Weights of a small mixture-of-experts language model, trained from scratch on English Wikipedia: 7060 steps.
Below are experts of layer 3 (counted from 0) of a mixture-of-experts language model. Rows are named router (the router's row for the expert), gate (a neuron's input weights, with its number), up (a neuron's input weights, with its number) and show model dimensions 0-159. Each number is 128 + 24 x the weight over its row's rms, rounded and kept within 0 to 255. Numbers have three digits each.
Before each expert's rows: a language model's description of what the expert responds to. This comes from a sample of Wikipedia text that the model never trained on.

# expert 36
What it handles: Noun endings before of/in
router:156161098170107141115170118084162150114115168139158150093101098128083174144138124168108132149090158089181119143148124086115140145118170167136103153089133112135103128131120159111114124108129133121104112127091090125112150119115136152127175169104127109096137121151120163119121106166147132156162117100167099143128141164116114115086125137129092108121146069129180140132142097155145126160134124161125111129151120135132164125141113109173141166110135141153130143120143118094099138143099128
gate2:126128109117110125111122122100113098096173110165100124107107131149139148163110122153131175153121107120165104130120117134071140161125117145169117121143154122112085132115123145136106140149109167145083101136134123132175141106137123118199110134125114132100110104156138114112177166104138131157149173151148112115149129150059141135087169107128162138070167135111120121116111100136156139175138140101145150181124103142137125128161112191132139102147109106121148151112152132137133134146107117
up2:132111142146121151114157141123106144139125135117132146156123136171116123155132122154107167171124102156132158111139114132159112114099143153095110079195120086081106125127136144127150137141103113153134103098087150129125144167121200158136152153093130104126103120161129140136171122083109162134174130115122150122173103081130149125127126130113129127147169149163101081150154117116091169136092097135090134150162118152112169132135102101088088133110129116123132149108133118145110162124113145
gate3:171124148159126133115098122125124121123113114117124146166160174133101143150145139165122147148165122118161155112119127146115109103130144132145136098121137146125165142112108112084085129105127119141136150146121138110147124134132160152160127144125121108099187098113126145147123104154096136148131146136131058111161181156128142095120147101172061128120199143111150112144125115184140120080159126112082127130102147142132166101154140119151163114117102102154104136114133133107095108185124106
up3:137127143100098105153152116065124106120104080144121129095162126114117122147127151103154095035128142136112144111140145152113155118126114116101087140169155132127142112114154167133121175128136116149141152129126154146159144130157105112119159131106126087186126153151119149107139138139119107129114092159169148159145156116138116128109121104108109119082154131174137143074149117112145149131095094130129125135140108123144127122124126127144112138074081111135172141144101117076177097115126149
gate4:128149094102090152097119161126135164062137093179109135158126099129148070138079122091162124103136119135118176124120154159118131155127151142120140165116115151108126125117131134094131112131107126090098154138153149129137123088101154175124124118119151064144122096118145097128155138155126125146153114099092112131143154165124105167149159119140146090162114122114131126125110135150170127144136164165162114098156113119109157146164135114139154086144163115110130157148114153087105126122142163
up4:177127139119110142103120132106097123159113120114105125080118153124118123185113120134147147135112141097114122112113130108104077090103131114170124138167150156162125160086108141180118143134115094155157136065098142153194103137153092127150159136125135163135138139147132159138177128156134103163147130190199134145114133128123154105118137145139112146125144128163126153106139117124112136157101140113161109109140105128126139116156111115133169184093106124134124094128146092144145118145132137

# expert 47
What it handles: Abbreviation dots, name pieces
router:143168129148101207127126214110161174110149105123106144119105123128127131096124121122138143150107148090122163130136157139135146115163105134124101166097123088137160103116136084126126120148159138129118142096142162154138144108089123099127156109136157115092142113083103146103163116144096159124164129109140132120078118142145066095143118113121117141161115149146113145126121137109162179157151104149149088118123131151134152091115145106152150109113138162138104125125112107115137121104168114
gate0:116128120161093132137133087127140182162104131170140115104118147117110143109129107155150086100109101092132115131138100119100098108160108095143107077169123090126138117134139120122119155150174122103113141182133098131126124095122140107167114175120147101120157125119098189098118140150141137178111128159126116135122135127139150142129171132134133132159108136116189135113143128098129149074159109134143113116118093145133094118126121111115147135052106117111091157165163138137111080122125124
up0:156147168081135137094143143175155152133116143138149105150097166141124142160113113160112123136114135175143174177138158129129156090142109139093095122144149148142158139094112141101095102136084162171105125124137118143132148173186119138120113110117119154171139101138129131154130102123122137101107143117132127156138121152129102104141166159103132079104116137156094139128160089099116116134141127136111105085089124137159141123152160121125120120189100140142129108112137140057090114122122143
gate1:097117138159134148113090083129065169108169142115123114107136079130132129117121116099140152091136119137116133150111126122143109122126126150147116173128155139128099142160146148116131153132087107143138091148144112118125115124119125131142116146125131150144124122184148151076118143124123119092092164167145165132089152089141107152124121166119149175074106112111103138187096132136141073140142146102124107145112126116134099162117171149099154099171140074133126141147140127148138111183117095
up1:126134129133154128114115131121104136153140141107138130116146167111144156125172116116130129125149144138088105137132157127130115133144114135078108105091138107117149125136139131100157066127182097111100112145116122161124123118130168143164166107120172139155141097172178124122103121072141147124131096133112131141142135106107147153157124128095175108117080150079124080094116165108165136117116111108136126099132145137137102115115142176135182082176110127085108102139140127088130153124185117
gate2:110159113128147184118111196128113121126136121142133124134130099127126133098129105129137153154084093100136134176138121150140088133141154152105189160083113128097119134111114115144156108172144096104119138158108135117190133090136116131126161136141137123143115112147174179125099192161121144102141141130125115153153114156158120121142187174128100109171157118140152149139118125142133132133148089142111141118116112139110128096124158158129133140104176135154095172124105110093126144157126115
up2:150120149140139096137140135099141186092154132129119124160097102120105127136161110118120115105103122149142114117149151138119150123116132125094123127119099110107148071135116140088104106116113159122200166111110139151153138125146160152115106137094126135138179172087147099120114109130160135111132155061133082151117144144108147151108153091135116140117114145164139120158072104145103131100104148126165142134144117133121064118146147145102105114176092113090156141113144150123108170133096118

# expert 15
What it handles: Clause-linking words
router:165137073138141156128086165105144111095126136132143126107120125111127125141119139154139129110086155145154107082124169126073099144142162136143139140080120128129090105122121145149151131127124124145103124108172170120132208072052137147125118140153094099097130142074127128140104146136104143140136143129133134144131151158123100159108134106168111119118135134163124161145129129093112109133098107112136116142137127135106174128128147144091148127083136123151105135052123114134142115125094132
gate4:096126098140130107139089121094106125095130111153165134080142070117139092110111104151145142134128108118126203095115127138155126080138102099145135125104113087120102136116132066112110121170133115130120107103081129136140137149151146110107140089168137157134105115129145147103134112125142117056128109159138159150159153115149121125135137130123105163136132134104152114165090120111123111158119152138118191156110140106105116142150104161132144179145129104160131129154177089126125130133115159
up4:138121068088121102151122128113147139162129167158140156133154095124136134150140144091104120109163098142094101138146111162112177107130092103116123169140132118172146109139152132108089106145140083094152098138112088127105145182146127113139111168161128161107102133168126122108153146123140094131154151113161091138121095122142116122123158139136127137131126156128112146181120169121159100142106134142067161141111135089139097127123150128129156164117110109132081123168095106151133104124143084
gate5:140143176149126108128135147153039147154128127114115103159107134117116103144088129125127164103120133080118120093121123084105094092141082105142159080132140120126126123136103122151103121168125113103112124105101164150134147131150079137133103111101126147129136120120087152126107120120156109139107117134128119113089142138108156156150175131154138138123151155116141139144183107139130147174128164136154105135110114154154107124120118169145092123154158136132134145119102049116065099117129117
up5:118142150113109135140118154124128109145128082105082146085129123163064165075139150195129152155148143136089129087148112136137117120171176144139143115109145154106101156103130142133101140132151134140125148096158169132127174112109139115161105092154096126084153143148131135114141106130107146113131137186151120083161097114121130153163135092101132120116133088130119159152133134139106173128123148148155134141155126164132105113156113123087125140139154101130118120144110196140148149146114132
gate6:122125131106103119160125130134141061120127162134132135129127101158130132183148118108153162104118150104160146117133133143127105128117100073130160143111118111125130121128170121126114124161155146147114131104158143147155145165149105120141118111136127155116160102142135096101123116151164093116097136116184126118173135193118144136125171111125121152126113104133101154093100102110105110152090111160184155170111106155141103157125142116133109164169130131139152108197166107105146124118101079
up6:164112141106134125132140122089118114178099127064125116096152137113136113106129122118133135180180146108106120069068100125137122122133076141105149078161169119170139135091162144098077104138102115111120105108150111130145161103110104121121149102124108130123116146123125132116102113117108125116120131211103131124137179112115114132114083135079143144136139121109127156095133097131133147108128147154117143137126136179144111167160153128130130139147158112119125130134098156138132101156145095

# expert 57
What it handles: Song title words
router:127178133138121178092124178130094148127125123118161177121089116094130117167118103183121114141124176108159128131182173088099085142112119153112123160138134102101126141112114089108125083125129134142104133103134119116136138152133112148117132099130142126085131127122143097137102113122131093144106189086151086112096172107156106097145115135117113142141127120112114172110144131114119128135153155156123107147128139137110182113174168132169147148166122127104148163120136091103140116137130116
gate3:093145118132124165080096125096153147142096191146102172116166134114104159133132116089138100142146114122136123110125135137131103120164113136126127149128133133101152122125136138112169124163091110105145137142143153149122192149126133143126136170095134086133165088149132139099119131114120119146119156135114110096148129210121153123086124140093119118120090119152115094108128075096152116135138098147117134096100127161133127119113144125145155159122146110138119176116156076141103126107161067
up3:116124125101121148135128159126112113134080114154112143127116095160131092106178124146150151155090117111128130141111144122130160110155160139162098153173090136105130120105089133107134142154113146199130160069162148098149124123130165123114124178176105144144113135117114099118144089142096166140144108137090157153120097149148148109126134119137134120156103112100102124081109142134134073097141110129120097108086147130095094124110108159180140133129113136178119135113120167129139170121134142
gate4:143111133119163142153110164121118155083153125169123127157157118083180091133109139120172142129161115070153118138136180128116127127152082166107131170103105110142093140138132111117100122140150153169142154104182108141180146186141104163084173155121109067144105136126132132113145140126118113121139121127136120123108136111117103105142117120119135155186134109106103094149116168123132098149152147122134141142128102131095137183165125139139110136128117150129171115118132126135151128157123104
up4:136116141125129110143158122145110102160175150108143130141158105180084091094158128157126151158102117117115175126108084096106166140124133122120112083119152113091141112111111126144097148113182133093145126142102091092114113116117124139085166098100122145125169150146114148107134151172128111151126106114120117101146128137105159121134125098117160113118060171145096079157109117128124118142104128137130127126064125091128143077131082145103160121121147154148115134125137154163132139101132131
gate5:115144144152086154112159147099064126152138117127119142118115083120142137168140151129080116114110148104142150137137134113083097137140121094104147130117107113113113144167097114090155087095139168138162119132157157139130118129093114146154113154127139147105158131112108134168134132141152111150144123141144147105088125140104127126158121130096083153128143164136067141085193121102156123151106104106121138133129168123135134126165192120100133097114177148118120121140128092179092115154122121
up5:113107164158100121124147118105086126153132115126139119142099104116140098154092114162090128124132148112137156122146090108127099133142123097087122117138118086094129139147112114072113118089136082148122096126153122158170135162132121134135182165109157109108125160108091121118129156143184108131138137112149129135108125130120159137107116071091100165132119131139112113113167135150140138165140090123121159150119150079097096155117131133143136091118189157114123140134120055170147138138126102

# expert 42
What it handles: Foreign name syllables
router:120153116137112161093122207132130134097122155177060213106115118145166148135130138105160136122113134123151100092112151141140123107133116109098126117077124126139099123113126120130114123130128119108116100091155183122164206100119104125125151146150092136092135132115170150088122132139102151156122112143123149123127149172157129124110125140093081138149132109147136134111139094125152148129150141137113135140130142127165159103123155119137147157119149098147122190123144113111125119143142106
gate2:139124125110133121156099107123105165107124090137118118085133167149144164122101129134134089152126127102130094088116109110144169173087165131149160151136125135111155117137081104063128109098134163126136139135153143117133118108148099154156128133147093129148152140148116127142127131121130127110166146134116155122096120102077136111162084119116176164080147107135143101139159120073146182133137123135157121116130178141129182089141146093140154154088089150109121163140141124136134114119158112
up2:135137120120138128100117148147120096148119165115132132142103102126116118102217096109113189095103133130160120154129114116126099161152100184118132165107133127119147138168113145121135127129121113087103117057092110141143125158104136161095138119080130102083126128142135144162132129126095100180129141115172144138134151105142126135118122141114094139132121117143122133140162104125121141101150128124132106119145086137109138159066102110131156100127103127191121120162141136155183155123104118
gate3:152138154095121140106108159143129092122137149149144139143166103134145110117103136157133103119080109131168111145112111131134156158156103116100059160151124134078101107158144150147153125170104122151110099108120114116076116135137115136160157180149122147114106120106126145090125121126151174159121122111150117118121143117133113122167097111144151134121147077106155134142138161128177109129156109170122118116076139118134193127145097120131126126121121127160140140120078069182139145148105131
up3:121128137126154126137150134132125097130136152193117179139146126112122089097109124154118088140081113152164101089141105146145122128160085139137122172155131120090083121147157128102101111177080114132114091127136151098122051102136113128162118158122137101141095151121126169114147101134110152133122133103117125122157103121155122123105137131143184116120144122106132135120112124186167111152143168204120135135108123139119125136106151113123071115137111105146122158112123126172127143131131130
gate4:138121160129162117122159161112103145122144065137126121129133143108115094075135124127133111091114116156139149147150119158118079146115163141170135095153161095134145121177158119145106111121182115142110095133145150090117101146099115094152117099110142151117113132076131175096140129147123150137132197129138136139158123123155132137100080140167130129127128124082120165111089126164122139138095159131098139127148086136141111118134140108160081091101141126128147119076161100130096136116136127
up4:145135141109144128128119168142111118151179102129126084122165106131129139067154117143154134102130110128128173098141143127124137179123101118123116099118150145127158122163175131158100109107143114110172131147156122130138126127107129081182132113113120133150150164133119150104157140172081108064139164122106153142139129148169090132135140139132161138114102117113122153131156083127144130156104187119166127119109119139189159156138131167116149085115128135105128130152153150106098165162132136

# expert 1
What it handles: Name-initial word pieces
router:116171143145092169102126227146110155126138174128093175162120156105159134114097140132146131128142172138109136106111126133116127134122128140095105137084132151123127175113117100102124131142132137134088113115110149124156166094117097124105136114122089134122136101128163171070110113113119172129141145090173104119100138150137086116124128146112154106096174121110098126140135104119150144125128117150162097143125148123132113132128149143120142166148097114134094194115083119106110121128131126
gate0:107110145125107098115124103178101124114156118125113106119141138164127113142104099144119103122077149139149071139177136116101122142116132116148099106105136130109082112171110145113149113173144121095173120114117134143132078166146120146171191125125139088152142135126133096104131097141102096139120128099117147134152127105169106109124125141156134114120175085153182130155148119160113102104128166160151105167102107091137158128127113184122121145143130135137180146157125096102132143133150123
up0:134106111107106149142125105140165129163129124110152135120153137091124177111106124148147122170145116124156145105142138109121142147094086138088116185109095138128135107154134145118135099091102125127098095162193133147142151170128139147160155150110129136151131097101169138110149118106114132162130135141140154131120124093126165167152150118087090111144153083118156107135180089118113128154143051152134128094097158097086118125139133115130133094101131119138141132123144113082138115129086097
gate1:111121152117126101133128105146087173124128131112119131130086105135126099128171149162134127089158121152123133159159155140125115147145135124127130149162134110149115144101162110106136126123083097139146173141151095089121081107132159119127102099133130154122158084142102110083153136121119138125141177134133091125150160172158164109150132162090121139139168113162145148125122149131148144131155150163102113188190117134158109149167126144139179100164151104158142128178132136130122173111123139
up1:134132076134121135171136155130110152133194128110173132116125170108121155122152126167149110166095136156124149120135081118132125113171134074114126109104140113160151136110117124137124152108105069143140122154114116111135096087085127093093099152142132155141138119126136146122123131156149108116123150146141120183141151153124116156128133127119126125147140120135141135151159176141100165122180139195110126116147106139128149163129113119147168145170140109115144173093127177097091096159129139
gate2:122151150102105126112130187151124112091101133153129121101127146146133128133088170139139141125148194126149152114160124135073127134152123091112112132104122153094166150112143154165157136169116154055118086101098141132139125146151113134154134112156128140156127146119117146138151135146140143107175178082096076098118107154171122118120115112149133111113096122098110127139158149166158110111138117142122117152138113130142152174133130099110126109115112138143159143107096165158089147149167158
up2:163114113168115142142127115125130083143154076093119135112082156107128125152141084162135123120097113107124096108128145108142072125114129130147143156131122091176104117118098132118145124123143128157108159140121123116129128164130158098124101123131130139171143115100140138101127127130133097182119143130179162195136193076076159101116159151132134105129128183150109135143096158128116151129128128071102138126121126119104110089120139136161140122138115110111105117136131111122153127130085072

# expert 58
What it handles: Stems after Latin prefixes
router:135142129155081185110078168092144135106145206132192142071115161122140140158121170104138101135086161128171103136121168115111096132139115122124117165152136149094123145166097131127146134111107126132106154151153147119149126142135096144103096087119151113142138146081129152098079123160088106114126142111139135103122137126083098119150097110132102126122114134129108148148169097144138156143154110144121094125111126108139116119148144134136165108093133138081117118141117121127109122154108125
gate0:094118138092163125120135103097123112120098188160125130105069124125108135126132093101113135118095169112113098113114125090127171124157136147113124098109114144105104132109107123095157106087129074125102154135109100173125118164148093104169123138152100171135131084103146145125173140142130145168137078133120111115083081128118118139095119137117094117141151117149115152106155136129135173171117088076151112136109143103120139125141117126145160134139118131128107133123153154114114142065140151
up0:092133138129173115147123106141134055133141130138155127095141095105106098148138137140154142144107117103151135082134108129175113103139133150159090101114099132110145119129132116163082122122110111160116140129139111128122125092121136166114115142092143142145139170140108092146089121124161140143150128134137175132174160072160169135145136105158158116170153198125088108104087134169117104110120122151101109135145113094074145128095124149098147126092122123140137145123146157118166136143121143
gate1:146118125127100125115103133143098139094122170142141114131112136133122108117123160119122137095138117068143117168078108144135084090149098101099142114121144135117106144117101123089079099133114123117117144085135164133138109152135137144072117102119045161106136082113115149140118142090118181137116162109081139065135141105125118098127090114170140143122116108116069116072150100142145118150112111132130117159121127151129104147109125146134132133104142083144141132145128138125095140090135147
up1:104101124165131103127123114095111131135166165123128133101149128134147087160116124140128108129117130089118116153099105156111153092146107117057132147144137169127111093147098118133100131110121114123116140098088155078142109123157107171109125127125116137129142070094119123124136171118101104130151145086106134119117133110148096129102108114102164114161113120119147131139103066124127081154140169139139106154144143130171105111111117123129112140105096127127128136103089114134138138048156199
gate2:173132147147109114116160098126126117102156134079157136084121131109120138144154116132131112119102176123123132161144111144106101161157144095131177165149102130171149149144144126089152132172128129117108132056138119158128139174153094099181138137175129097131143124103086116095116151135114096143100135107180112147127139169085100152090172138145112157106142162115145131112160173118144124110123122100143173103118142115113127109107133119114122106130133143125146096100117136121159122087132143
up2:106136115084149120160148119127146190141105114134112125158156134129169096128074115132153153176178071110105130142096134131110157157075108111143103100093146150177136109135109089112139142106146124133112122155134117131144114140119145149116134126093139110123096118154123172153179138146135146112142102136093145144116138112146181184174108121124148123132118123144168120160099104123129085151143156167153113116123113145156148136162147084132148143142129113106118153167155152158144148134112117

# expert 34
What it handles: Infobox and place structure
router:138197114104082135128134147106149160103119160123142170126098092164139184103112145162165145112110151117147090130137122097062103115160135105130113109129147129119186119142115155142122098109141154142083137116151157166134177094151105141162169133106141141107103130104153159094157127159117099135114108105130146155137141113149108157113108149139118136157151107107100160123116083150153136148131115118114123137110129139142112144165106139193144158114132147116112145109088142110143132135149098
gate2:168130105141162144143110138136188162114095193131161116103133108137110123132097134069105104139113143153157132105128122110093118104137107085132128084120128156120135131097119193093086145121169113135099116139137138124138159135140135082123150188157114111155135124139158144136128160137090173116151143099121143162146072130163149125112147166142155112090120160129122132142134169141148148138167134134119139171124114131127121120136128175150126097124128154183126116145119115128122136116115083
up2:133108124132140106134160110158163131103123116152138140108096091132109111124135156114104126137150167126130119114141095140125115119153100094132093104114146167145139110125116131121102130140166134119128115151118120110140165092171149107162118198139151138090121160135145176160089159168130153147122132091071160130163114133163147139134124160108179108084088141146091112160135163130138134141150110148099116185102167101108119124150138168137116114070117130173122130108116134159131129135104088
gate3:132149154145137107107103129150101099145145142117173107123136094095120195140111102166146165089149129104129132181099130072121136161146119111133150130135178129116103140105147108174119114104089108181099093118120125150111149149137106160116146151143168127130114139113132139094185132126141128159111093103172158103126114132158134124136118104157131157129162121117158168169115134122141145115132138145138139156126130101122158154122094084134131127129119142142117202071150124114126153105136134
up3:113115085153109117101118148103151113138167072066139134148123126136135114137122096117179126110167101103111073123176098089108118137119131130106090127147117123194175119087145139124119144130126113094101093106162129152160118135123140136109132099137113157137131104123178159115124097171129128145142082121100096161173144130133119128117131124140128122137139132150117131112142146099153133138123161111110112150152122106115141140149126106172102108098113092130116207136124121144117072128095128
gate4:153156132143150163102116124110129114123177131151123099148182134131134137154133117090112089089126129125117116136102111157098101138179132125117099088099107119126112146138150140112140142135179122143163129153158119106131160126095149103106100130116110121165130107088103098154126094124079141104096116120157152155149118117120174147126159117186085109131115131097133093117102136123108134117070110123111128115114127137132162152088172118068128137131137198084140127127103178142139140121124134
up4:131151118096146112106114112127095057106129129128132167115152101160144173142075102130128129126129129107118115146136115129098117167150147154160142074116123087139115102055177134122114110149164165150107127121122123108130122121111133109093141156144104127121133138129098139168147122114123155132137120141108146138141114162120134171113099107130122137102153150152145140109100163129132096120056120117112123148098136136133168136153115130089160170150082139121161166159121131115137116154053118

# expert 21
What it handles: Section headings, table pipes
router:161182116151103185116112114141145137075128150122142152126112105115076144108117157122123138100138149131136124099122124153087135128174117158078125136103109163160097104131166157148140156139141125120069190116167121151170151147114137161120164122159126139108166156140085148119129153162122156161111149146182124130127137116155103130126161119120131140135142140123106183154126125124156115122132131157102095170112124157132146124165176117122155139105118120106115121133101116141117123135152078
gate2:118154110107126140096155134106149129186125148117102125123143136105109123142081108100117140170091152142155151135109136140114157163123088164139168100095108121139137106151120150084119078077111062125119104162133129164118125148110145133116120127132139164144094118143147118105124159131138163109136095154132148172136111104119132120113121103119139118117142068132207158117141136104092144118155127117069080140138147150155138133114144115124170102136140109078134135110134089138110143104123120
up2:140140105083085159098133136134129153161124117109140128138113118098145121120061127131113118134089146164148129152091122145125149174101109136187147094094118117132119097114111132112083094072095107130142126135169149173136137148115100163131106107127122132147113110151156112156156127150135107135104147137138182134130132090111148136119123140129146108138135090118161162158136112123138159125155134104112074160143130093175125148173096143133139082137156119095140139094091097156111130142094096
gate3:132123121100098124159166123120121176140145161158094116125080160116144168176157116114153101199115176130147088116146120138114133133132143100120168143142133149112131184152167168152128137109134116143184139109142123150128131097171123138123090179114163144150152146120158114108106140156146102097144108119155088160105136114115151137095103127104112088147160166127101135140116113120121148114120089109126133120156106142136102113138127160121135152106179129125120116139117088144171085138141124
up3:151170099138118152099132092143112151117129123117070114136116104128139101182123147114132082112147106144132113139112124122135130083105168080154151109124144127112138171138165098128129150150121124178126157126136134137153105113168132132098105119157129148132112138130186105138152130180146160148109129104157118159147160137116144144120104142093125073138168174130102141132099105120119158145137088152090104146088109152127125104130184140103148172129148104164111147156145105142124077124145137
gate4:134093092138123126134112126109168144103104124119112110142119118187122183174171130117152092103151154121134104105113104098116123111087121135125068122129119142139139154147111130160136120122130117145140127095115078151165160105161129123163142130090182116078095103133128154146101126126108107152155118114135092129092180145099133133126148120091115107108135170115143100142124132133151133145104137127084106112153117163095087113136117170137128176075182139137146101131147126121098113135121103
up4:118128143146098151114077118179123105115057196147157081143107172103124165119137147121139122122124140133125134101099134121122126136126105121108119092128131179128124152113113104126077110125138100143144133169137119163163129103122125100078097137136147114107175107095152116109165139142164138171171104101095155165131090137109120133121135155103131135118107108152090125111138130111140099123136147137110144173124124096132109149181141145138151079111124135130148150159126114131129117139167176

# expert 28
What it handles: Verb inflection endings
router:149175083154134141164103162116110158102149142102159152087094103083124182129144119150142111134074143106139105104113176120123111134139145132110138123080131107121098152124105131127151095105104130108119104107140121132130129171129124151096175152162115107074115096120140151099105172121127100124151105064187150103128139135127123140140131156126126099127103132146127146125138132130148175116098122159155103132129131149163146122133160169125175122147120148100121089126153096109094109156120116
gate3:181114134175131143114141121138114133123129126082133161100130104117144145137133145168115139096137114165167102111154126126133156150120161140079109148136112139150124135165164169089114099094142157111090128108127109116077165111130130116120120163146110112094155149117096132106108160103091174105099134173086120128108148104147131107169156117118113091116120158091118104140128180158120158136100118121144096135137116153107160133143102111122113111085160139151094104105082166153165146140133123
up3:101154124143112139103119114161154160127126128121118099109150146135163102106057142089119093117126123134095139107103160133140120081107173174088127131128124118143127155150073100125139142144103107138124146113128115113166139135135146108141084133135136101134135117114139153159118085142137132132133153127095093124142079192176144124098115111112125165115155081117141130149155098113159118134190128153114170165106120140154100113115129184131144153130124119148141139160146100120070101112120120
gate4:119100148111136173120111152116115106088138142157119123151170124121129157148148144054161157143136154116135132082109163163138118152122095138134074087130120145131145143106082134175137135089142110136150123143127133123131114100126115103165093148142131105125143145093158183134145145165133148134147147101107154154140110121136109118085140104119127163133114153138132151117163185127122169147129139150146134124143101140159134127107156078144114098098159131097160081151137157127091171165136116
up4:160159152174154107099143126136118108158099130121131119134151140131157152150139109132139123124123121143139094196144125089153120149121089106088127129105129123135145123166121181155178157120162152100109126108183108133146168166126136130115145106134169121149144110098161107146079123131128154121152155166112125117134143141121110111150091163156087116138128125143118115149126123122160120095138116179084065171095114125133177093138076093099131143125135158139103128126136115151143110138124152
gate5:119136131118127137102129122152099117159118086144149130129141133132145135148088137163154118104112145144121128144146123110086129121096135162118112150103159133078134167150107096163126119119134133107119092165105127162090102116147156114120176120171140162085140127094114138095155150154162086097097152127113075126120091105145099137123090111114137137108130137096082102122099108150137146138135081093113150109161147147114138200106162124141174129152151168124102116107144131112129116172086108
up5:153142057117143146143115125164137154130148163092130122141137121087145107161112163151089134132122143134136126106090141117103134069119141196145157136148129105111169189125126096129129106104121116146138127130128101111091137188135139162132136129091122166117148146124126137108160139151131145139126102144116057113113115088112135124121089106081139142106120138153120101118136109100103194161168128122151173110121149126129162132130149136118113128111175138117109087113106094138135117137115120

# expert 32
What it handles: Latinate word stems
router:157152115149079176138112171078088155122121144121155135101133107122125114178100183140118139106091212122133109109133127131099082114182118156099134174127141170112109150129149162146142135113142115125153158084107121126127154105075144119127110134139120121139122147116153148102115133141090125141107118080140130136112122158139114129106116083133104149116128150104139145136124159168124109163118121093123117117084125113130104157112155079145108124100138126104135121097112115144142109166169115
gate2:133117118142110112148157148118120168086127108109133122134106150128155145102110161146093143136169095116081127159110125104145103132107139124134132120118085108134149114073140148140098129144141118171130114177179152131137127139108131149154117162147113088142153112128137099117107204127076142121125120147158135109088144113202154135095147162088131163104125120145145157159104097098136110108138121132121187150121149122081135148136151103129138107143124122170126106114088130123116145175145124
up2:152119108122159105130146137120133150159160126164146116155138090160128150115156123111127125143142147148108084122110209147146165143136069137145117099175127107103128133202100111155093166118155152099142073119138097111152145123139104117158107140126119129109154130115175167150149131180156117142119182080123153138107109139131123129131138124122093128106103109126143107127159148113127159122092156145144119089144130160115121131109172111089114123124123136115165139153145129111164144155130158
gate3:135129105138109125124177129146142118116144112108082136122159126113147168120123112114118141160148143133127164144082122081140113125097135157119132134096154144123123096129118185133103073120129101153176105173107151101132106171126187163118152115098113113102111134119123139132118122128143110137128115133121106123135123120153141145163196164118110121134159135133102087144110123129190102179114112128120096095132138163143122093117169140103129119096138192107123152120094140080169149145133132
up3:112113139116119132153158117128123096118092179142143119124130092155118154158138120129142181122134153162158115137141106142113127160091148133105108099046185136109106100132156153127145139101105122094120094127129134079119129135136177150131105167126148094114126124104146132176123127155112116128128094112112130102143150180133139131114115154113086122164144112081090076115111149161140144180122128155106130149150120160127133172142111150098135124113086128145112124120103149102115122179101132
gate4:133153138150112164114154097108145141145156115105141129160133091144052111142128067148186098098142162095074184128136122141130119169126163131117102155144132112143172120170130156165147087073147154132117120139139130146117128152113163173133119149174117131134133091180105131131161084120110154139154112105143166110140115117113134124126120142117123086123140120113155146115161117122144150164131146133121166121161105111106108132131155096126141092122142117148099105136160130144129139118115105
up4:071132149139109133121100119124129134120126111129124109106172122174094149148142134136175132123093122090108118165172153158156151128156140120144128143153099148085101105106106147096098098108111130108109164124138144084160113120086141173152142137101173169116131142123080107135109093151140128083158110109125120090149144126088123107139153153132124104157126123147073145106141153135131119141161162135132162104130101098080121121129112113133122139122185097139133138123137170129117129187166133

# expert 60
What it handles: Table line breaks
router:120186139136065176105119141090106139107135179154135119142142152097088098160082142122146135132110188113101115101118134142110079140122126135099143115101130110135134127136091111111141135136123120112130137144127131130140144115113146131123150137127085119128121107135159150118136170170107143116126144133176134135093145150129080142128180147136104125106149129107167101117127110152144195154149111145140100149102137136143125127164167127136118118107111159123119180125145075066086171124139110
gate2:155104096090154098105130105106127122131096160152121153136129159088118125134127138110151104128105144104141136137120097061135155150124103141129124142129120152142159144081143121138105175093155140177124096132110125111109120166095140117135129108133168136110172114062117101134095139137153081161139089142106118117127117153112160115114106116170164124112114119102159123149135066139105114079107118110130158102137126126144151143099155118078125130134137115119124124130191144169114104154109176
up2:136126095106136094098164112113139107104138137114127129117131135082109145146114090089116135169128123125172169107103120122144105169083111140100112105166104115134117190119141118132124125103147138157132098115161154184115108121117106134140139159159172110124135104084117126140128119121119109135156144125144148110142127112110161115130113154121158176114106133127100125147173078162181124123104149045114126118154120064127146118133127157087144161147107128115135161126140151131102140159127160
gate3:141131108113142133157111128110117110142149134098117129122143128186187135085115159138151110105139132101143129155137094060105144070165111111158159129093112121166113168111111156133107075214113123160119116136128171096118142142134118107122106103159126156123119125092148093131149106155095105159123125144129105087148119102161114115099095127123129122137149120142155140156127113133187135109118131137138120128155145082161161153122096101100142151151142109131111139138154132164155134116120148
up3:165155120118132125109092101162166117082129139150147084142122156157087129115092098129126131116142140110132112136115166119123121153150114150095117101118091150134121185105129106107144123146126157141132131166131097089136135101160152105164159112148126104139108099120144123144176155168120087139085164086150119138132136133117143135085154176105102149140190113124174112116123115133127182149143134114142143175141150112137122145136086125148133134141159128127100147178149115169161148096136152
gate4:135128148125144132097125111175091110112145158130161123130095169107130102128093135153125167135153143134115098130141138107145096149130117142150084133151136139131060135122116120124133150101104098105117145127096074109118125098143130148113123090120126148097122127118133080142117112131118157115120179080135079117163195137157135138126124165155129123148137026109080111122134076134139147130107128094140162170127140115154113133146111130119120141144085137147130129162155121114097150115142124
up4:136143124128112121159138101086139113133106179122135092130149111134136125139139144195137110156133138109155112149173152100094159124112172132079137128098129139163132069146167146127137110132104176140144121154134133121135115148179158145111132112132177168173110135123128136113122094140108129169136102127123106110142107156126086120078121087136116139107157180152101119154127118105140144123089093137123086095101119132136125146183145104113148154152182153114149119147142156132137151125159119